{"n_layer": 11, "d_model": 224, "n_experts": 16, "experts_per_token": 1, "d_expert": 288, "d_shared_expert": 0, "activation": "swiglu", "moe_layers": [0, 1, 2, 3, 4, 5, 6, 7, 8, 9, 10], "router_score": "sigmoid", "normalize_top_k": false, "routed_scale": 1.0, "balance_loss": 0.000175, "balance_bias": true, "router_bias": true, "scale_expert_input": true, "init_std_router": 0.0188, "lr_router": 0.000963, "vocab_size": 4096, "norm": "rmsnorm", "norm_eps": 1e-05, "tie_embeddings": false, "optimizer": "soap_variant", "lr": 0.00185, "beta1": 0.95, "beta2": 0.95, "grad_clip": 1.0, "batch_tokens": [32768, 65536, 131072], "seq_len": 256, "train_tokens": 399300000, "steps": 6134, "dataset": "wikipedia_en"}
Below are experts of layer 2 (counted from 0) of a mixture-of-experts language model. Rows are named router (the router's row for the expert), gate (a neuron's input weights, with its number), up (a neuron's input weights, with its number) and show model dimensions 0-223. Each number is 500 + 40 x the weight over its row's rms, rounded and kept within 0 to 999. Numbers have three digits each.
After each expert's rows: a language model's description of what the expert responds to. This comes from a sample of Wikipedia text that the model never trained on.

# expert 7
router:479458528453540525479506463489527515484511525435471459503488430455554501515472483477442471494534518525547464586525462465500394503455525453540458557522515486544473507464501501518512501510562479504480534511476470525568557556485533512483493483467513571462496504584474468525414579478449493470601562462505521519512360497411471460535537482501535487556528580572501498542569423499536514480473537461574575458536531523428480512455525624456501467503491491496512499540461463480516527482471578541515528500482486496519447526481475458468515523481478540539490526530540486473503417560433467535548480455529560468415535433555527505489526488522514507513572471533573499500471465501529532525473
gate0:472419481551546506449472515511535483577437498505502557472485530496467556472528541493477500473472585504552513499526471514512451597514471519500492489532550579573489452463469518454550477501583477463536441424486472439598487514449510544601466544570537446470526513532486487516428443474513412526525558490525436547515482486527497523505577504521464492540499467497503495464518503564420504514496513468512557478503508531516559489456488414584589446590502473447419542532454523562411503479536485430508492487483507458494500527467521524467486466518512475504467465506471546520485436519520442473450547476509570493518459448479478467488517524467482513500465530430395531473510505497441520476491
up0:562450479467497454448508528464469519494532466519470564414467554528477572509467396526426534449452481450522594497464460498520450496560481493489471451564488522544476473404547511464572529518447561519457587515462428449493490533548485582481509497478520472452490517568478557503508516498479464462486614524557527477525534504488467468463520531548536535490538473551524477471530507524454526518482492449557463467541498489525545446473491526504481390510466561453538537372472508458430487475501526516453442473460449529512496518437418464540535548517465518550569466556479531494536464526461473455524476545521505478496444468462424529469512553523502506476534484495489528464516476514506511494457
Prepositions right after a verb or noun, just before an article or name, such as of, in, to, for, by, with.

# expert 8
router:475443507429468494493466522496494506578528508518455476482522520508536528549507611501460471554530438494529455525534489491488528447447518460462458500485458540465481499480489514511528444505424475480423516457529571514466577535532499470517456522538554600433481499472503462468550486524421516530542480504410509510498509496423472485500427452479542532474531613532520501512482466521438557511425503537443557517551570490570545533497553527453516488490456530475469422519509494512459438501421489471501516416512515580527480534528515503432497602471451521482433500505506555549514455472462489488487505525485475525495516468512554484545460525571535534531500438424438413448545442512540481472510
gate0:452557526478445460480467494526515463504524497499537521488507504516497506491446494529477512478536512475452472481597517500569486562489464496560509489470481479532528603459520489458499458511436500419421428436447542530486555501545548518529420471509469447570487490492480536488454415524546502525525491526522536533419543514498471461486471492478481492533457567498515484604533512538540613522527553505482449462526532521499514490488461506534507389499495476361528540559458494518515488518498463532548453485468491512419452485445500470494458568566563466445497478447477514370575459523491452584492469546523507478486479493497528452481463523451510491484501506539490480508505513604485449510503
up0:501436478580546503444580499493495468471494531487504488533484501544525555537478506517529562481557484504492557456513507488502558467504577508446541550454480484442523478482499467439533521488501437513466464442526544527529441539448460467504516479452592477523549525507551460449531509507512526528465560464447507492528489519562519547537543531400535478537438524562483493474507522448454431560492481518474555484585532472528505462574538479438494527473488489512442447508513491484545527491543591540447525558414540531540517464528500508475539463511514540600484498543534442477496448554550502435473501448460543488429483511403467516488516455503528468492494523503510503586415547403436533523431
Content words in biographies and media articles, and word pieces in section headings, e.g. career, born, played, Disc'ography', Pl'ot'.

# expert 12
router:546536526487452460522493489477467529532460473474469481564528527524464546565502447505440469528431539532536531489469525515450569506503548534461524539466472492426537511456414522505562442515439437612482480467523556461527537553492469480459536511523548529495553553514536600438476542477514450588517499567438463502519446438482544486566469501576524528505493511440465539474487524532510506509513468519569498524582509459549473513559525459474520475544461500513480468536501561490524494478459518584570491429587455463450462535458531454443494506520500430565512525535529534454455477564518460484474536542484521455489493495522473489466540572471586500479484493556488461549550495456567509558459
gate0:559552457532507530457561507539511519476487486523452553518485564544494483484539502514453491512555459506420436521462462518569573532504507569533445447596503415530548551497484530570532558442469510488551506439490459517494530510475466477512476528488543552499436532520523479471550464446438561431525483474534444531487466493526541486490453497568489485425561520503463487484396386535465514500575537446491494448571542522506446517443540397479471559486497532444543508487452447482456535507479528449478536465546489524461444512563556554492471481555549525506478506500517522589522514512447515489548472522502465505514451461503420591534508531460467497454459490521506493459469512548513506486524
up0:429485511517515512538495568451559523495418523458466536505511451515497448501505537456535524460493564441557550489557526430507432480482568481468537556493461528467449509507495429490473465543551448458508459463554522524482457512517472473424474496492448549552531534516486448502496513468499477527520568488495523464546552544479509462519495486411452425481431546497533543558552641464571459517453549513405494551472494533538534428528521508510555469442537471538441518416574551546477446507473481498514467502491481447505499520517473488510571521557491461520568520463468489477521551463484528489515530557429552465473519533483501418422533430501557486508476515475498521503468492488415476484545
Final pieces of foreign names, taxon names and long words, e.g. -ova, -ski, -ić, -idae, Lanzar'ote', presid'ency'.

# expert 10
router:515432523472491486445520500512505558487502459467544434473559622522566513428465507523527533492545545519489438568504474505431489550418628469443470480488473543546511535583530517479511431459519452589548487531471464537506543526538420560457476462528482508493524499487448505541446581467474529492542500516522487550472509482509529485560520508516453460547512511534530475515446500535556493506569582490467465501418520480487475477483482567511556501488444475493473529526504503514473502461536508542530427480506423433482519586501540521516462533489543558568502509458499575522533466479419432512557509560454562543537536504533524534524543548472467472468526538511458519427526525498477536453478
gate4:515518554503507497516552542492456495516539505502550505459524475561456466526505489509512509508416475592480518526477447468475479454498497501502441533546487489484584479641560592489556493482490478529502526558502515447507571517494510506518418501569475488447523456511467490505589511489451425492442525534485538590509507497498516522479596437487516450481558466501530548495610490461560453488567527521459501450478496506450440495529457472418416505483488504447454509498473501550491487503551514545510513545521439511547510580471543468506468483501524530602501556561395541557477450535507472453571492507467505489465505547462543447524500494474484534480516549477462429483473499452555464488462
up4:500480501496501434532555437509528515433399555484456527530442547549470466555455530443458510503481506562511525532542487474506500441510578521455568534511515483493468526490501535523558463485552448523485467483516549554484525498493453461526475480476571600465472525552519544503512514548519452538496495499542496508502466504446481497423631462456541530492517524536531545523490524485442516453468574490433500515515523458480490495463524474493425489527492560539450503524507523540595558579457471530519536550474497530448476446517431470534449495513554468523527427531547465457530484534491491530520462495428553520490572438470540435565498526487498490558504554533466489442565496408426434551548
Function words in running prose, mainly the, a, and, was, is, possessive 's, after of, in or commas.

# expert 0
router:460497459512527561507500577417483526537480461531551507472495493428485539471513534475494492519505520542497474444422424510433495487517520458564537507538512543437532509466508469449472467477498485508452509438551564601474523467481494548505546508480487505507559469459487493493468503431449512557580506452434565503543394473453437500586497498500563474503552546520525451519454513492482514530567506479531484489535491485515477529532480562543478490421538499556455436624502478516507482488513528605518523472480482454531535483535541397463481488496504536477512536533465525542451445553503484529481496490556527504432568537510586478504547554466578551521448522514510556529525490476574538515435
gate8:588507496462525485490468439473485452517473514441496469468541543450563516482501521481472498425510518471493493460450464421469487467475541495503513579538568536497437453575539490485490557492554467542473550560487450544538519487508507479477519381524497504495466452518492528494437467458583471447459474462440496417432467544478535472386473542473559436498555571574494527521509474476451472509506515499499516477476467457551474465546476561521488494470531486462520465443532453509527466466466466496492498519491526580524525463461486492515519567422457515502532503423488489546519527515526508412542557540456495515503486523466551532499495510426490532598479578503473508574539388449514457459467
up8:575514578557477562502421478498510551499505444536500448465503495557549574582480496516423438568522486494462525555490475539545528429486500506494498471558440564542465491512551494520467541542478476520451492468554555497520580457531493539497511472530501476535489487523530540455540525443460464510482493464485465535435532512498523491447489467469497487450495568521483481536434444506517515556491490483527600559518541499491530523600499521508457479486410455519531519518475461483476456465518476521541454461505554486458512459567482578530486494492466497447424469521508489497455540554452559536567455501541490481573450434436487564458569586538546509573522481530517445415482512585502502467523
Digit chunks inside numbers, years, dates, scores and coordinates, often in tables, e.g. 15'94', 20'02', 1,'00'0.

# expert 1
router:499421558499490494531427504477523503475439494496505547518505510480590515487449552520496495479455469577542543442488531500383461504513553468501563567533477544557569505453425471464499551450510502506535491485498458576496429457576466494503469477427514506498440460457579503442471514450529428537521507511474562534510446510472479518544564482510536542526493572428559426466453565513473500491478443555513426527464559520544507495618470526460490474580520497477496519473530471534486512522456457528469405494489529518493510517576539496552504499522459426479587470538552531494516470537493512511504566508526466541533519522527514554542457569499519505459445561491513534559513491445493470490501
gate4:491501507437543546484462504484512496527399443516520443489454520439532439462604450460528507536468522476494494505464492535480575495475498508496505500491530509490478497500556489458567551452491448501543487574457434478507508438570502484512494480511509560497451510461518545522481428480456483517443442501497430461494520529511459523584364496529566499517484549465496473414456537448511486512507495494495543439507437447483473474500468507469509608519549577508483514519537507457518539550513525505554486455463510494512547509549551490537484489415545491465477553507441547535470539396483544440567595509532523561518499479491512594460453501445579486548461470531455494477549465449480471470478
up4:503455546457516471460449534467512444494527480453427486542451514630468499568503564486557483555498556438540514554497560525641549589456472439477501502455450494498592515507496548444486441564527455497456480465528495555557498572532546534476472551493446468511512520531529536533463487428450469462508585538477504491508456550523512548496523539493488541495488497467501553502511435535528517520505476467526447449476483551556473469492603492530513492518492495545518464541512539478458534461440511482409452524534459492524526528539482487489494455509478517465500469425545465519526526499567536456464427500533502503496434482494533500478474555452476478545457435493525526486573420456500533554534
Nouns and name words right after the, often sports or institution terms, such as tournament, season, University, United.

# expert 11
router:544515477468556475493485458497451428547454499502477543510506507476496589463495448477508478513501436593411419472422527447525523527484484475485458469504468498454516521546543449494526550544497536491507430541580538590483436488504447537492447557532530484533511523557437539517525533476421505487496487496463503468536481470531506456495474499441529417448556529517501532452543448408479562500501492444501467469436462453611451551462538497547543470438492517530435426467437487476539522536473499591525494469493468388477450470525476516473484551507552498527500516434508505518523451489517460501518528456505474453474512459490509480504572521546524487461458485557471537409488462472466450474442
gate0:500562456527535496526474505521422475529535615513593493400490543556513613485480501513501530464465445542417478523554528463572499443459427514525482499542495445474538552459475452483534531545433508517478420443415466499429497439487479457482406507484535577442477487477486496563452520487526487486471509516500545573552514520500482461480546520527467442497479484486489581560477556499445527503489505474489486447533561487581522532536549538561510542507499512418499406527448551576530513502499518507505492544444520540509497495498522470505463513551540495444528565487475472485557500441468494440497517559476484497555507520499496454475431477480538547499484567504488488434467482545539511463491
up0:445466551450449525429527583556511543461476489402470481464518492475498509518485453468538482482532504533564481452471473498488542563486465498521453546451491510458455468477458455600539512478496596512497522512528515534465544463481468534431496472524484528515468476522538510508427435578553493536459497511499476471472506490459415573515490525526544499525523412491534470509534496507478408469475444503504495523558519500503495507417505484514509493458616541562463475547538519465532359506475535447465485484505450482437567569539479418492470482529496446549491512467535482515443447520500478477423573489483467553454485429502428548549558494475511450496497478511522505447498459542491440519524
Word-initial stems completed by a suffix, mostly railway, road and place terms such as port-ion, serv-ing, Port-land, leg-s.

# expert 4
router:472542528497545465432537568482412477412554453426469451522489460542491529506483510519466482442522484523527415463397430479413507448540526517536498462530477553598521419503518595424455525441516528534479476505426526563511541516494486549515533526530475493439474501506475525532490524490431525498508519491499515510508401500516524481547491503477507505487493527438524458503390517444458542484465515483473514399465503538553412562465481498473531485543467501463449484520438538491511528500469471555464470469497428508465474487571522486458422514490478484532464468514488446570568501537480532512482454524534531473519527464613523545523473495483499527513507447529581505452518454501519529479466
gate4:554491459455467543583576552468579526474529508523533450528548524508535478485513529524517479484447505457497510561522529483499545545522449447486495520484479506480533471506556524427590430536511578494564522536508462420540475481442530506429540464466566375553477514526507538498498504480413499459467498518568592524495471524460507490486465502517501480499519398488497549491537446499496462497479473440535513527507521497438498458464471480489451415480511538544489470554512472489544522437495529516491464533546532531516490600534481543550448544526432520529512503514494477485428553461475565482498489467515549476471505482535447383515479454505477470490525415501504579541462519382518494528456
up4:529517492540553549504557447467565462507549565599481412441429553543551478456564523445456517510449455466445449476487519463485480490468487530446467605476441490502532478537509484502459489485531590550542480501465538500543518495535483509531534528520505447535466531503461545506503476470465520549488498507474513578502523566542463520406480530547530502472600530546515476496551535405560502501481531480512467585515515457524465539532477478451453492506453522578486522555538497490495465471514459525460541526510497535494483527546558472550486507485388535529500451454437543418529569473524452509484504419585492494532562482544400515548451493492495509493534477504535528530494470476510459464463
Single capital letter starting a name or word split into pieces, often after a table pipe or comma, e.g. N in Nolasco, Fowler, PSP.

# expert 9
router:546518606477489492558471579459531496467489522546544459490561487534484505520481511519530489576593543555480506534514474442423520454531531387469481466485543529477517479506554575479468555517437422481477509497484476539547539542508478550522520482542506517440483535497535582577550507483463516558553428507496528542523403420447545481547468499511534468503552532528506436536512465469526483515542414455537569487501528499513490502472509533530501463541493512515496480484495469559479429421504480498558475508545550465509526480454564395464512497514520431516469513434514489509501483521451508520569505479537443469481566470585504509573452563527513489520510480517540495517589547515471546571486
gate4:484470469527475440509443564519530537505482482497500462573480429537537514394518528459510516480606528538515468424542559415489447473493519539500520483464453484453545572483481514505494521496526504537461534508471459524505461526476472523562401542452461459511505445502479566473505482458452502474546524513496517514504508481549559462552475508526534430584548603499483559472543468505462540432529498390462522486457403424493510492467509486463525569482509529535551474451441553557512526441503517427443540443490423498481539536522485501471495538495492461509524503512499529409525474500537432507558480466567484498495522555546511488493466574428507450536425552533495489505518498456538470523485
up4:600512495473487544482557554499468471479559475507524565453513495413495433522448441496475448530477544468566487477572469515515525510540505491494480502489538446520495498542525509531511445459514440545529494498556513471526495494497515529465478503583418505535428496574449488512477455412471482423573431482522463449510509524520478482497513479527409534501516467508515510548509492506530475457455472515505487512561595553513460485511558532501529486487551479494473566507524502452463504544553483583556515474522544523520550588515486486491476459537469496456456537566448433556531481463429523507503571449531544400442509461488463504498571513593455498480547481411493486506605465479477528541559
First digit pair of years and other numbers in dates, citations and tables, such as 19 in 1961, 20 in 2011, 16 in 168.